python train.py --num_hidden_layers=10 --hidden_size=128 --n_experts=24 --experts_per_token=4 --d_expert=64 --d_shared_expert=64 --hidden_act="swiglu" --moe_layers=[2, 3, 4, 5, 6, 7, 8, 9] --router_score="softmax" --normalize_top_k=true --routed_scale=1.0 --balance_loss=0.007 --balance_bias=false --router_noise=0.3 --router_cosine_scale=20.0 --init_std_router=0.0368 --lr_router=0.000916 --num_attention_heads=4 --num_key_value_heads=1 --head_dim=32 --vocab_size=2048 --norm="rmsnorm" --norm_place="pre" --norm_eps=1e-05 --positions="rope" --rope_theta=10000.0 --rope_fraction=1.0 --qk_norm=true --attn_scale=0.177 --tie_word_embeddings=false --parallel_block=true --init="normal" --init_std_qkv=0.0424 --init_std_o=0.0527 --init_std_up=0.0607 --init_std_down=0.0607 --optimizer="muon_variant" --learning_rate=0.00599 --beta1=0.95 --weight_decay=0.0 --lr_head=0.00648 --warmup_steps=50 --schedule="wsd" --decay_fraction=1.0 --decay_shape="sqrt" --final_lr_fraction=0.0 --batch_tokens=[16384, 32768, 49152] --max_seq_len=768 --doc_mask=true --train_tokens=218000000 --max_steps=7423 --dataset="wikipedia_en"
Below are experts of layer 6 (counted from 0) of a mixture-of-experts language model. Rows are named router (the router's row for the expert), gate (a neuron's input weights, with its number), up (a neuron's input weights, with its number), down (a neuron's output weights, with its number) and show model dimensions 0-127. Each number is 128 + 32 x the weight over its row's rms, rounded and kept within 0 to 255. Numbers have three digits each.
Before each expert's rows: a language model's description of what the expert responds to. This comes from a sample of Wikipedia text that the model never trained on.

# expert 13
Description: Mid-word vowels and stems. Inner vowels and Latinate stems inside words, such as ad-e-quate, det-e-ction, cont-rib-ution, plus prefixes re, comm, estab, stit.
router:132112108216134141115134156088073174073148164137114079107138058201136134129156140118147170068163099073115140154150142116107126075117144148158129164150167146147119141146063105127163161086161068173155132193141133122086160159116128125122100135126130105125148161096130113089160145114204112163117122112161151163094088148179149094139137063082177147138125164185111116109104147137104046151117
gate4:140069158097128165110098092114163156127120114151141137111197096119121151156148113115167063134149100078165136171116118103180062180129073181124088144129098070147167172048114070111096113127198107169196133094145098120151091096088082095112084090108131116105164092151160142139141152062122117131150114159155150117178156141124150091151177065106138116150150125139107109087082115129149100126120
up4:115142108095099131140109158135133077160149151112141182161145081141162123185163130193181145101136161190125095187146113193170091164116072178130189122149142162109126103154118129098116092195161155149094123108122115093201166138185139121132133119163124111094137135121112141079133156130170172153183175165109115093165112079114087090160146115092107108155161125135098112102163086051076155106116
down4:121054158139133081092123107086108137066156167121112100190146146194092086139140175156074114084148097085109107128137091096070121130121087130100083125198131135170154121133111152101090148161126078121155060103106153144082067108106078110173136128158100142131115100171077104146164116115114094151142098104151179075116150152139149140103126179107136142150081156154120180039118120141094125132092
gate5:140152152140113138191100163065181166057081176149124157123145121115070091130155116086059154086110096147150126075175140125099071137157148124163120164134145122140140115097164125073085173078141125203129075153089142114143123144126123123148174092174125176091143125170115169132154100129140074177143138155097058173153156150085117138157088146080103160108182145160129150130110145093120177112115
up5:108152094140180150178128090165153137140161144149146151107123123154116178061055157113133094196136042076174162162124061085108149121153144144129082130182136084090167212179140146067161154113107098090128163093099135146127107080053126129115157156092116141141143116092112111155140132108175097185169114112105111128142080142100096138096145176148177123142157113125163133156119143125106104139134
down5:100095094108105149078121155150153126129152170144132120136116143127157167139152131097060118167154107102170155064120102117136185134164152138146116171146136075150068141098141160184138124034046155136147149112105165137093155131159140090167148067102068116099124129146127096116120185136140167122118147163108151127130189154162106070095099148172076133165113100175096104127152198144160143107203
gate6:134155155140039150118146159139189120114163105142124130157131193159090136117092122144105148130117186118102156191125085132122074165163111121088130129150122108184157146134068087178118133081165038117159154139171170130110165110126112105125086189097116114077106166153096101112127118161101101159105146108125112147116184122174100109135113101121188160118099106112164088116159136169084029098110
up6:138102101131173220098093116124170102113137120100131193153097122101175083122151223172055120142102116095121153134138111058070162169116054170112075136112154095135153107155070124133111170112124161125096140102116178115098132147102186130087090136111137110168130163097174170117141108094116151101124147103110148164127099136130109114146107094119114156131135093138064192100171148116085076123106
down6:076082154184104122106122123113125136085132160121128144082174092114187114099098135153152160139152175158053124109118150106123110115062170087139145097107087086197174055075118149161166122143166143112195160106123066131152118182138125070132134099141114126108096131151141119206096148110155099128186141127128143144116111156174097117115158164108130108110150052126100116134147184092163140062151
gate7:107110171170094147075062099112105130085078201140127166189119186154148180133121156164103148067121107098129150104104124148105156130117154139115042092112115117161138181134157158164087080136159133096119171091182155152126105178114163099155071073103170057188139146092100127153139130131091099121069143155127134147077164123155147104158098144126148080120117107124129095165120144127088144106169
up7:139187083089124139142149132156120140083081090077089172134175153156139060130102128153096150088151084102150121115144135161124150137159116089146156128091159170112088149165093139153197065096090110155144120098124141121139118134112137108110095065120195143190124141154114168110128128131080121162131149145113125156127085112160136125172090148052215037162169141163154131176093100112158098150093
down7:165166156124132115083133075145196174117177174173182148098152131074102124087093114102143162102137179130134111122112152148105104126126123108190100101145058120097154167106188125142095091125197100117115158124133098142169113163141129173157073137086158152142109113168044111123114135140089126109122111162113113070143144117063087127109094124143039206114140159124122114092131059132127146127106
gate8:120120156061126132095096129138092094102126170144125066123148152122122117071136087102152169052114123117057135151149190134142080087116113147076068140143166116059125092132126117069111110144114112080065119149141099150107083154164094199151177180144126102075126149067137134121103144192134144130104164110124153115116100202106142134138146162115149103085118139175132134126115099145131109095214
up8:191124116103144178152138153115115181156160134126117098183091139072152115135119112120114149132195082162120109129115173158082110145120098124096140140127095109187111095140103131097142082139139135113153046118115097132092124135123117091106090151163200190197065184105112151137067156069103084157146123076083126119098067078161149147148112142106127117109121185168188131086103090164163127128115
down8:094177162143100122174155124121132047155068125084137158077167112145101103151170159121107126158147139123165143198092083161096096119126149201138111184122134125135201100094133120118161172163169127120140138099174174126132130123089160065230157156109088084105133149116102120131106100101090134119115107183177117141095071165126134153093186214114113122128135115132146116126135131132114148122171
gate9:194095158097127155155102094142088130155142163065084139164120149161102108131134140147098159105121135172060095115150096184112137135161156154173106126159090160134149087141171092108151165114122155156175178099156094150113131124139239123123179174086136044114158103091085163120169137113130116146105141118105123050128167102110141109152122116114137112121136152084172109203135154108181073123140
up9:148061198085137113180122064115131091110087101104120088132122103137116165138105158149133145158218145144116157163119135137163156183165127119105166112074142123144064109130126107139144151135111155135092123190149160130169087196163144128090135079169133107136165169212127100118127128153141156196196124065128138117139114132140130161148105121117136108143188083142222115081165114116130145137128
down9:137199047091191170126118143127166207193156152105178130125096128128092101096125156114145146085099121120108110126078128124124119080133082127153098188140107114095132099168176097076119185094138149056139112105106161138153113068124080134064147136111123168121144083098134084106139187105075121153154146175170128097123108115085132114147187129154125110152070127106162141133158105072119120123119
gate10:135069183150091121173127091151136139130110183182143134084111126151101164143106077113138104171088163144156173132151133115182125065149166111086058146156149106114205115165137186116117097109133130099143139124124116068083122167126104076176113132123147134099118159087143132141168110096139081174115103122162152154120060103167120168159106192102183126156206107191131117143141120120136135078175
up10:091145175058155076135108096163096125109143133100123121080149112159090123103084119173117126101080113193114121134129059114172079129150102164121107122178145100079115175123165130115066146117131055158127159102158085059152164105090126128174090159088167113135094104159114117117128166118131172136077214143179126152123127101111169166131164119127073153155075118104146063142128134097111103084119
down10:173054140191114148111190110166112100106101100118115092092152121102169118140140134129118123154135101157168205179163110123130150059183115096112131109134090152180164190167130143074173149104074069150129131106123105139161136119125093088148052145128100096095162137134090101148146107098081118138098078199085184154122111101113154129112158115106137173130110132101115172062111161138072122104127
gate11:117141115130168103115132063096101132094157076095107155088132154132160182142167138123162091122197134131186097117048148055146154158169168123151083075166143074085102147133101073127130125150153140064154148143114118151093159069136117137133093137145104169074102161124114168104135097101171107100104132077160083124147117134136050154154103066145169099156100149130136117077115092094139083131166
up11:115130119059114113136103127076178094107097132077129161178119135148142138089134103201107145167164089115122139110135042158120107158070107074113146159149183106128159159125202112140104153084099106127114092095088143147137110122118119043126169105106053111111107166164162100112128129139159072120143139155146152141103161150140179099145083129177132146043126133052147116145146136168096125152155
down11:172116165138204100100131147093120174094148166114193098086134109139135130130182158067118122135141139159108121095124160113117116124161124117161115098104145096173179131152078114182184132134116130111126144100099130114105122170149077138098221144126072144136107129225115107114164146146168136125120069054150140098103114052141075098141124070102184123109100142135144112125139090117127086201138
gate12:103138115136158116176195099177149114110142140131183140175062154129121096135110076095078135191165179107152125128120128137197139108186199164141137166109108178119135181122096106154096152165169085153128166172149109109181101102199135140119129129131131130074052133126149145151121130088183150118146077146128093143135169157122122100108171133138142120185137150123156123085148175154142129218120
up12:166084175161134104101203189128129106123104142138153133106176152084111119184097115130090109177152134083124141146164099121128144112154127122116148058102131101138122114090115147105169107152107134149082143197176096125087106030091159062113159112098105161141120116192064121167122090119159102180080139128162155100148145145136157124199154158160140185119088095126123095155122189155093141147117
down12:104121107084099087092167132112096129096148103097164186135098194109109114133109149044115076120097071147138107156168105137144165168138132147134118104168085104128199160104140140116145132134146104127095142112164095142109100157132161150113104197089147102166118072163093099136076132093160091129132102175076147201189081085102188152163083109125160141134130081153112088165144170149066151121112
gate13:110087141136087122090138132117114139152223105118093165099080168100080133172085075067129159130132134085131058202113141151148075181094172105149129194124129138178155142131083133126121133074118171117093132121107130129131119151085151065154107162137123087140152144108136133080154112091134118122113162145187156158186145105172121097080095110083142073107125167181101083153089136102158092124112
up13:115117169131124096079087130117153113127212078108109109087089112109156105144181215093127121135137113131085099149154156181073080127130118084067125145146087143107126103174160085155109149150159158132103076120086113114090177136058092121165179134083094171125141147175117144145086101135171100125142121116104123156141117115124169126087099140130142125188127172142155123218155152132199146141081
down13:097122099068105168139164160147087192152103126133161163141080209196126176126117112120111131147162103111127141118092184093063165104118145093124148162078126133156125118125125133156145104065171123169176145152199135090167111105198097118116100122153140137106161162109122122097153101145175163151090155171161159074158128071129120092152104112165117118138165126124163112085118137098048062131140
gate14:167131087135145142125124124113127136066161187165085112171129121102110104128112083133097142120203135162105162148114140124125117178105083126121139128180133130120133165140133080103073118058132138156134136190130181059137137128186108111172159068132201115101149169107191096114127114129036101112156108178088155142096121095168173109146185140165130170117121203102079159134115135102154132120157
up14:159153080102144147107131155122107191141089137106102113088200145141137100160165115080183130065155120102114086135119159161089140157144150121119083186148135145122151109148111148121166080125130140132148107114149153157194060156113086080096111104128131118151141137125090184058118109101136148043117138120136135132126104177103146118155147183053045117134090177145142100178142187151107157118073
down14:125152120152190143096127162178143114104149096100117136126161115133130131139115149150096081143118055155130149133139178125097094149142112065074173085164113070154169173070132131151088125148209141074127191090171110137107107183077094209186106109217109125155153137056155113173135123069163122141131123099169147110136134139127118106158075120138129133119117137108113133117104141112123082079114
gate15:165142110145140092139110167130119137148129088149117095118066132145216115124126119099159136092166122174092132128105106075164145106165148136134153119086137100165118121139148132098073125092074179169147072163186123154133051094137103159150138135127081156147107136131066086200138094160113104186164156134080148135121114191113155118078112079156124138105131156156107047100097093209159112119113
up15:148137104116153128133120123103126150079100087177112127116139031131096139123114115090121154070117126133149108079123114132068073155095149122120115093114163128082084160123130187207124104110155131174198164172119183149132106118152133212127137133132127165117169066109158096117077196139107167222123150110128187140068094125145135149140135101132147137157115084119160135098166151178160127145124
down15:126193114150085102093070148137150123113147165099133135117146178132201076073098200154161147169158114140107120152159107130140163178146121144099153110123157148096108134131147153146093111181176168080059189074126187139124156113138120080081115138095174131119143163088119143089096077116155166136113121192115156109111104127164092136155066157091136120128153179086050143104135127135117113169167
gate16:169107160096116161100108116146135102142105126130164122142095107149101138102134167186094130133151101149159092107119129104086105152171084061182124155112098179139178131148130098096135186083113125132087130126067076161117075161164185084154103169170079173132096124114091188084138168156051104160161075129097097125136127113146174075146185118186176103146120133129124123119127113095100058090138
up16:125085102120161141109076149152193107175069191172116054148102154134191122157130110087109145176170091114152137131162120120107129117129142092191087124077175184118142126151123101098067144113124164118183183129181095156127165138129084100075146086149130140128173117091132108098158163130106094105116114111146112183153080184087143163118148078117082151163133118067131107175146132132143146076106
down16:099109080133146076108175076096093105101116137104133089111146149115060121126142085096102193170143125138124137128138143104123180093175099107130113135135091167132152118074144157087130097131135129142062107089047116044149143102151155144187107086106132098136118102131085165167163172116118137112145127120123172088173119077124159078127182058173187101161087180125135136117163145152160138170173
gate17:123162141150149080127186196140126137119112105116074097102133106166121155141156143098185159164167116147117101152158171127168074146126095132111080196054127139155159144137131113110185138061167126137193142054120207103126148151087140168178123100109144124160081172137088130151134191132107088131132135103150164122155106179151096103099169177127115153147107091094112153080159124096123093084156
up17:096061111093142080138150147159119098149125122096163112127147088098164117128152102175124130157069133056156083066168064074105126090132174152161119112156126126132116133133159100126118095079185119155102163144041148134124125135142115123181131131086097136155119142177112112133096154100104143166180103115136151115112118188134092115170117099170096139231087152167137142145137057096129126151197
down17:150075129141090131138085134114119136103172157148192163115105130120132200123108056135129118123133157137162128143146163126212171106164091123129130151142121152202145137121083188114106183160078131068099180104138139136143189109090153139117193141168152106185157136131167101124142133113166072078126154141126171047162100156150142172089104209121127150086141135152154129156117121097095106156138
gate18:088102134126146142162090146113126091145156107112111121107170109156101139167138112114142127119096094103117090180065146124080127166133159100113116153116132069122156148161125157115173093121140082075187118112133177106136057097103180110146098115154147102188121044169042111087168139167065069116145156093125088115139128069121180128152182112108182096097134167130153111112090140065167111115123
up18:130147137184156167165112112135159174096166153153113100171184134073142145145106097142151131179149104175100115138089100098076081160124135138073080193134140170132135152094144113136160114136111132145103062106119074137123172075100089108159148126118071180109128200143114104082054126141102119171159115165153173125148151087099106080084167092150110168134108152066169105101090139117159108170158
down18:139144107203072114162090109213114140155106146106088074127049132119057174148115155086128101116184151136142118145059115086158164136147138176168161082150135091084135127141139085083184103140145071141153156137136116130115127142099162093147098145141159088149113075112115154164154134147101115134103133150104108106176162188051142151133149177164137139169194131160106156130182111129140137126142
gate19:140098114158145154145118120156159152093124135077130133130183121112139116144141094184148114113200087118145085138174123057082107105130157097178129083085126142124188121121145101178120133132194178166054135159180135122150156147178138087183149145131089134130120152124153081104079100090122156123064135141177117130125165131136085097167181129130100080102109137163119198193121122154064104117182
up19:119151118156116148158118107133112146162174100147175087140172118150105090086199150085090111222057150070101154192185068091118148118122170148126122094160157102139155160188168086108132122165117163140088132066149164153120132186126149130175134164107164078100146116098098111148084115093121130135123108114120112133144140117111115122103066068095140138109122159163093147177124103075071121142092
down19:166155099121083132154195139151149118139134096115133142144105115104163095134101155106147136124102074128060151097103109110141171141119056169056092145183184119125169093118155164088119136118098164103164086161114109136158107088127079184125117069087138127089113118052066194141117141135113074128127105099184117130120157122143096136123147145159125125101154049150194125095171084117170090170137
gate20:114120142123089154147097064139118153105150101124132173167131116111149126152140096102130130102169128066108109156132116161139187114111091141144108146100070156159118140101125134124149164104149159108158128149177136079148084082147171095130143127082154158160106150171091070039159133094102126065080042107145163059145141104173093067108117111118094124105114138086119155023141107128135125088081
up20:149110165121141077168070131172142094143088069138114112142108183071082135110092130158173146140131155146145177150101128148120112118170119117172159176121124116145119130107154086094118167114052126205095131168130077121082098177124080123144129172108108073126109087119152095092101095111134142135105162118143173147141164086185157126134104106107126120191132115071051140141068114084129085063091
down20:101138163147163146102199157070140098119127091097182130139151152140123140125126127155133186119110128171161096147081151112144148065113169078125110065093110187098087121103139179110174116118119074147111135120149182178101136138097158175128121101109117117089098160158171132190147126101072130110121174175122101125172163136148143142083057078078170139154105079164146150164151182185106170130103
gate21:105144156139062098123183119134146135121111092129160126095093143122128114172101116116158136087101128140131181155087092102130149139140115097116111147138111195057128226157111175087102113087186096118135134223092148169084112190091166084118118127080152074068126196126098178142158158133136128142133140118081106167176153159137112118111115114088126123170149143136119102146108094165159071117173
up21:156077174155126158136081143131105117112140161208155110141109133188145185120129141146121122127104118159175122144172120134119168103082140131098062096144111119140168116048074122143163146167131122160156202182079079115120185173154199120138138108217156133142087110056096154182177110144125086122117169125177109130135152097153144142097095119108115152129101125080101165094128166129145121137117
down21:133181061140112091143143134129137108139148150152108171114170126147156129115110091156077089068142089119084179167144157071102061073164132125134124142053155147130097144195160123092131126136108097170130141133105120145171131049071134129139091133128153150147118140161179108108100173104170106096128088120181131172102103139114135111130221156120141096140213172116114100189093113144172125137127
gate22:172108091126180140115169061091102127118141095147075171168173114116086163143099115167077152158098131089123152174086124080132133091117150135119103111126117150101168092117041153131102101139186147139105091102122106150158113137086116117084156082103102176056144167096120140080152150096171157168124135096191150134118185137137120123080071103094159144135173124175098120122201104162123116115071
up22:122079126124104148068135041091171114147098017176097126123160156163059122151138137139137137111145131148134073147098161084073065119142150054131113130125151109083162123131146111146109157136058150087133181111167089129155141151157094154134115097163100069122098088114147131070050136099135161150099137136131135149109144132168101133143156156094089156159112124119088145108125107187131114106178
down22:175111091075122178072113142129098144081174179089100140144104141136107119124149146096112130145153129148083115152106127155140158178111126149208079117112084114148121058148103178150197111129121094082161156164132149093125156182079129148083134143110106147118159109136109087113206140112123163073104063128124116129186133135191134134124099100097140162166218162135098098108138115099114072175106
gate23:040080136095148129146116205115129134104161102135136086128106155164119138141198119065146141160150064143067058109223122122091155064106112123137128146112080121129100139151133139123115123153140159172092122112150085077137192163098084120107168128123104140171118108175095143158089140133119081185140174139132128116094128053133143105117061129119174139121178118125136137180116127108088121137151
up23:129063129164083146071136139139146098132169153135134130091215161144068165114119149116140096104100144172085090155130094142155105132133115187177110094139196185171115135117096161145132200113148096148148147157164151071120113126167069141147087090197106129123099164147143128145134164132142123134122174094150139113084127131163101068072174152160126120068091198141097133169162131143143120090167
down23:190080174162157205098134136194170092112154180058144141178111152153104100111129113147123125117181132116179155127182152130155108123154115104115144134132159109184154106171132149123123140112164101168117123108142137087175083189059156161149092131143070115172148183160095097136134133130109172061070096118154119184153149115095164173121133132131168166168129141137075125080141090116084104133125
gate24:131161189152155152109141102129176132128097169094155151150112125174101165118129110129109148072144146141138172133074129079147123096092045113191100166146118097136110073140137080120134146096194093135127057133155141158067137069118140127148153134119138119112178117094087101166127115097146110083075085150169153158100062094144117049179108108113142156154092125136160121091112156061073127116091
up24:087148126074169076066111137173092101104099111135127140132124131093106187150141149098125075097103165139128171179123039097075102107125121125128141146114134107147167179167094130063149100152121187138145165063180164122152089129172144134147127153138159184153096065101121155133112083137154105067112140101154100154125112159120214157105084103131088082140158138130127090128143134123149183159078
down24:079090112085105132143118157104099105136143167131098113137121173128118186119071120143122112104099129189119128111089168200159054126144138137145118130156117153101076084092114125177161142115138146058096092200141113195141131106123062078129102122160105125188159204108124175179098123115127136123151197150144200150119115142143078148139169147150128160083105135112158150070088109094121144091139
gate25:208094142155164101144107145159094126073171127096102148130095056172088126167115128148138207178154104171132197102107154135130088141096092163098123138120167103093100129122114115181211150089111142115082099142158120186149110101133155107146111138175101118043118117127147116135145121096157140152069150142124160168123103106125200074187125129117114105078129143182112177109119100118133146117171
up25:095129169153105124060056119144146095155129185101152064141138162120129116173085111160123121158165139178167134132117080152135160163138135145149234137158084092097180127100106103102140114172108049129128114168169094122128097066098133108151104108165141111097143190140097133078127070163103131122137156140142130178171165111080125155081124107155118121163165123155122143124089119038130147156121
down25:139161109080024213129157114138162118136189096144139116137139159100144108079132101088138082091137148086157096138126118147120111108084147090084142132123108096112091117141134163164041105078091144125088164167131137133155154144138091087117144104093145134091082116098144190098166120123123132184126137122162091118157129099158158114150068132087155112058142112092112140169080108201142174179118
gate26:112108149132127077086088076106196125136077161050099117149103134064119156083163122092077203118127124106199119120107086122149106129103171162130147099112094139132153140126147155138101089141121150115183065122148139172158151144091150109101099169095207093122137111130111155150161100103143065107193139109106182142187115146102160080107076131135152102147094125127171102131129066152145144119086
up26:127153128134105092087108124109115110089139146123203136111185132101152197141108072086087113078098122136183053086170131065067100123164164101110100164153181094103118118122151149113150129191054110099097116127180104129165167106122128119061109089104164155125153114088107086108142124131148153189157134115159119096184174147103097117159129152183153132130092076152129151157155103165139173121110
down26:157108143088109076140063170162150124152117126113103114156121140093133178076098161106134103149129131113139098037067128132074113145167143151112118091147188098088149126127110062099096104144143144100073173174110113160095093174135066128175097083171158090126115150091134129146128154109047177122120165181146099102143154143087148150139110129130155150124171113170211138113132159089129077135169
gate27:160108182121151159146169113122116099165121127150153137125148147139139160106132093132110134108210134120128164109139082144125168132127153090174167167120126116112087094093128137107176083087174157099175101157137162089177134112156167104170094149073171159112184161130129143149166185134120103155131219101179184168151079217094127122116102168105125050180160145120136135125082122111136167139168
up27:177137138095093085133130125141131155071137115154169133157127089120117154145153077193140074172104109143093133137101143143110065154103119178099169125128162145109161136113108163079160146115111116155093156146145130093043166128103099182183080077095153126053165169100169183127083128205138057143107168128153117123161108137073099168098098129139131143087141141156174090121099166155137118159159
down27:124067084063151097118081076164107114105185138131117108211130117122115149137130187119093164147133144148091120126149088103111127103146090084095132084153140148144158123096090100126071086184085181111138139135106132133084118117137115118141144168174126134120143132132155075197112135072100128080084107190133174099068173121172156142159137125168139130102037163110110140109147123063139172154165
gate28:126139170133119146138063134138183172147115109141125098139082144094128146025152104111140077139135064047099131126149165097113112171191136094121157164091138092158158127127106094117116094134146086155179150149129139140092125103081097066147092082109117211138101143134075105087160102139126108141066110141148131130186159132155126106165143138123112177131202136116164125154194129165114143092170
up28:089099115111089117178128138122143106127131144131154096076127118059193095157113165140178114139130110101168140138186096097114135178111066086170114121124104097112167176146133073121146125106084105039136133117173123140098113102122076059153142123089093121106144105168094180111109098115123169160087177171130147118146147146185078149129083167156104110100090089158200131197152166107122123137169
down28:077125169162114174106124134100147145054111119129120134169125138138119120057133104137150196129120146092094104068103101068126085128127156165120158166137130144103167084093108097127150117156179139091143182118065132065160081165163198178127162200170173163156103160144109109111161132115098121176168134126194161111132165151069117130121173142158125165134143121110067122173092152133140153135097
gate29:143110118184103133151079130105191146142171123163122123133102139167124111134176132086152103101084126057133153173105078114145184079136120113198150119106117165097143104169098082138131114132128109111137089107117111121131104171161129145105127144173157107133095162071131138128114067171157132162147066101138090108027164148132089205081105085114089101106178195095082097167113095151148116109129
up29:138155118125147107136101121096157132119086116150091108110079089107082078098063131111141119162158168072086087100085202105113162132048113079101116125118098146171119136087114154174199150095133174150052137161166122073110106104135151079156149138155139125104192178113112110093152131150131113167173080138114166139140117183096136153148170132152115177132058144138158203135113147112120122107147
down29:164163125072111139142180168119103135092135096096148119137173168057127150135135186134157069143166148151098140134233102178102171125114151142119153088125187078152144098104144104159098194185129149070135078139170089108168130112168190128128143107145161149137140127172170163166151121061118155093192146090142119074107154120098106159139119119164127124143113080119100153119166122166113149106122
gate30:118162185183061143077084099110215165149145175193173098117100156114137143151175226123158141154077183147055102155141110132137164131087111106125130134125131158107113156158085110136147065110139043160092160122146149110131146104152144148116140116151162099130143154132114147139158096132130121187087165149183104099106134119128122109130137170105109121116115130143098073127182123146142208140109
up30:110190129180130066160176149141139095047059103112136104120117187109154176114146127096168154127081125084188121131149104123097092103125139152134143074065065115150090159149129084048152110062085124132120148062161140145122139151144059076152083090106168140109134172132119120117143161158113126125115162104115129097116117127143071112130047142115119102121128165133114116164071126103155120119154
down30:126085148148175129110152160077095146113107102110100172165134146084095115136116128179083098186133111167135141132137128149179081107177110119134109158164057119108131115135111139129084170128115129116090095150101052155154125146091170116147151206169162106146197162104183133107107101149138161140166135081128021137093179129110187140176193134139103147138140155114067118134102102111109176108122
gate31:095144150165124161135098167135097167133082125112077133147161096153139163116164138125154137071101145163122104153190111083091153061125149152102143188178141110105101072107144119102165108140137140162133129129121144148090055119163090163174154166168111191121113137058062090138135150138154132179102134148085208119062149115112161087104135101096085154157145073124140130146143059170090105148118
up31:143092166085148176112051165102098097149134170142110125155108103115163076165096144110160147090085211065112123148127082157115108113092143145129129129152122149124080054116130147210143096184116168129063129143156102121075159178139114147158108129172141185151148183140179129127141160121097110169148108130159168089094142100131094122163139137152137152168127104144187143160081209108124113131132
down31:153170126155127168095156080110221192150190130151134138074147100172135101117133105080159120157136057146125110109143140118208179117152134132124121139167113117109121127134063150128153132124086109078095131137121125105104121112106132121060138116117108066139160118121101171152133123120113177103104119101093101082145140104091096198130123086185189140108103095093088134128149024124195135123119
gate32:188078143131151100121163134122124159103069170118108089109089106089126087180166117145147153142184093147106127136149151170090115239087144123112109167105087137130126150117150115129142189195120115154146137140158135126068133096147064062155142125118099112184128122150129078091106158174163133107147164169101169184119082114121142123162137095079167062116160113081121199129158108117106114146137
up32:092214098162128133149097095113112144132146124131082127138135121152048116156115094181125171150069118128142130146135150138065138093103079124173164107117089141108149136086079127103118124045153150119126170120064158100116188113148111183143121137101048108188126096153160126094143159072150135130077114176099101132133149115168142123139125204119140114094094140218084132122154116132171093135129
down32:146084147082095159093112134131105089153097133099182119094113185092173100170143195122136118137113149129151092142132072133091129113130163149127104141117192062131116155155126163141115166162138085076054127174082095129090109183113132145105120143099155145100154107079109124149123090123156166138120181156190153123193114102151140186077132137122098123158157095080106136108074112116169171123222
gate33:140155165216119093090132184122131092095093102100156152154151150086135165110141129148111155153141138131125162156128070166081099098169146076195136126144129108140120125171119106143157132200149063137144098090124189077130210097158095135150139159158068081102155103118158114096108100087121134113063156152083120101128125103139038103100122134080097127099156106099111098085180137167131136123131
up33:111123102142077145138120062130147084073242112111169119116144125166119075089122160152179069170126102159122138174173092158116170148099117113126113089127125131111110146142157096168144147077151166116181146169093120155104165089121129137131118081134170074071091145126116162124151112084123133102136166123145091178117069069099127105173124091125127100123186156147110080052128154091095113156129
down33:168046089114111165084164136086106177108172094116134142120084108055128130148127110132135132178153108146168167164102184164109155142201168113117156116113128087110115087118121107167131131161128078106139146128118148122131129131083082147095096102157100188221142107107157152131187149135160121121094104126119045121156165138156170077112059116124148097141156109108134105093122159190099079153100
gate34:121158120127145134129143115110140122077158133136106127153189161083129080136171196152174141069053149148136179095137149159147095068094159099101115165155105155066114103137109138134156113098109117161147128152135117148197151131123106161152157129162174093148174140095166140092166108099156130163130155141178159141153105143114094124180144061082123176145117127053100099157102069094044096118078
up34:110128120144133134149094131157190163160067122171192085137065143082123120120186133077113116112049116155092144145158135106120075106019051124116155109083111136120133190164093106131116132132113124105149180107115156118100137167145095146145148119132092160125122122145125159161113153205141115143053114138162068109127141135167109118163144127145104108140161097157132137096164126115049176126085
down34:137228085140131104155132147130146169121112140167107170149143153147125131105145061115143102097064103118133104106096157149131150145102124147095128136134157121111092121159143136096092088147205164141059117056174103111094094125104066100132103167149144124165135154125138118141151096106113069174157226140122134129105170153071086149114069132072177090163125176098125113138093157146077146092149
gate35:141066126137071149160115103149094124136200133138110092141081153186126124131166056124159102116143157141154158097139141104165087126142101102098099175110152095108109177098107171097125136109082099084111106131165156113196136077135148180113061139120093134141156149114167062196189119139141059118143191136159125123209100141104131111127122097180155153089090098083154176124138115151128106145132
up35:110133115109158148194178183113123123111090161133143139100143082107147109081138083136155148093070150128153125156157128104076114143153096096098131080164116092122164129189086099104136207112122118162094098108173143112112122121143137090157101119142142125153119116113116136162113080170161132141133090175194061136118097195170171164149103103081137128192168136212116111099104095114155110147219
down35:104130109089162126181123058188164106166104112150094108181151109139155120155135158141138128172090125168136130098071148072102097171170134185139127064137116111185170132131196127161156097115127093159196159108104136113143104100122188141159121043114098179111077089153106132150153142092122132134139175112120131099098116118076130151154125167105097071147139108079115057131090115153140155150070
gate36:127160140131137102173117120145194130090119180212127143139160092165167146155139121102148127100120138088123114099138126078101061141136181159187143130146103165082144174125069148153196067166154137135100165131131157177122141129191119135133082154153127123085165183104172127120090126125206078151084193176099161115132147138103132110163087136085114135113125152145132089158084065147124138078131
up36:127168211150161044090146107124131167144078204140150181112138161098109110182162140113135145156106136181111145149093103103185100138141088139160143147093154184152097166150154136082103154088136149136136085117214122119091113153161158141108135170122171103153145137133104101132174109123163081159123176066141154155142145172147120129137112116083147146195083118143152104136147138064081185124104
down36:165183103100129169128176084103160071110154074100114199165108109124184128057091148104110114131099153148069105129121163145137091080083118099049123147116104092105084087082125130138084105148124096084130166117108116109119130147111078123098105150153108155136123150216072107156175135115150149100117122133112156125163134120145106135108124099103102087146221163135112047128133114167140128085089
gate37:196104079107168158152126128153064133104129094174105139118106059097160125151164111095113151137184113075104094076117163134117168138162094091135112107156124116139122115125043146132108104097170203138128161168117146096117081113129179075123178092086137084137161145062128137093153138113112142176103120132133151109148135156119193080050151132120078132123137080143178098161117065130139110086116
up37:118063168150199120127131141075085143105154157149097143111167103127111120076132108188167114101138088108170127193095154131117116059153141190083113086131145091127108139151168113166091094117144135128148104079116119125153117161095191091165103090113183143158130110053132164094131125137134135083169177147129142173084079073136173172062125085168181101142154129160134120153106133140106093107161
down37:113161185146057177126093117104142145139131161110085075182119152086108143141068141169137161156073172166114145080083176122108157137143142096136123133113085106123141116134147105060182116143107159109147128118088144174112142122061117143116082118094129084123083109152121128150143073126135081102154146088121142203092139136084118141126145081110159123090226093094146135185115198116120142182146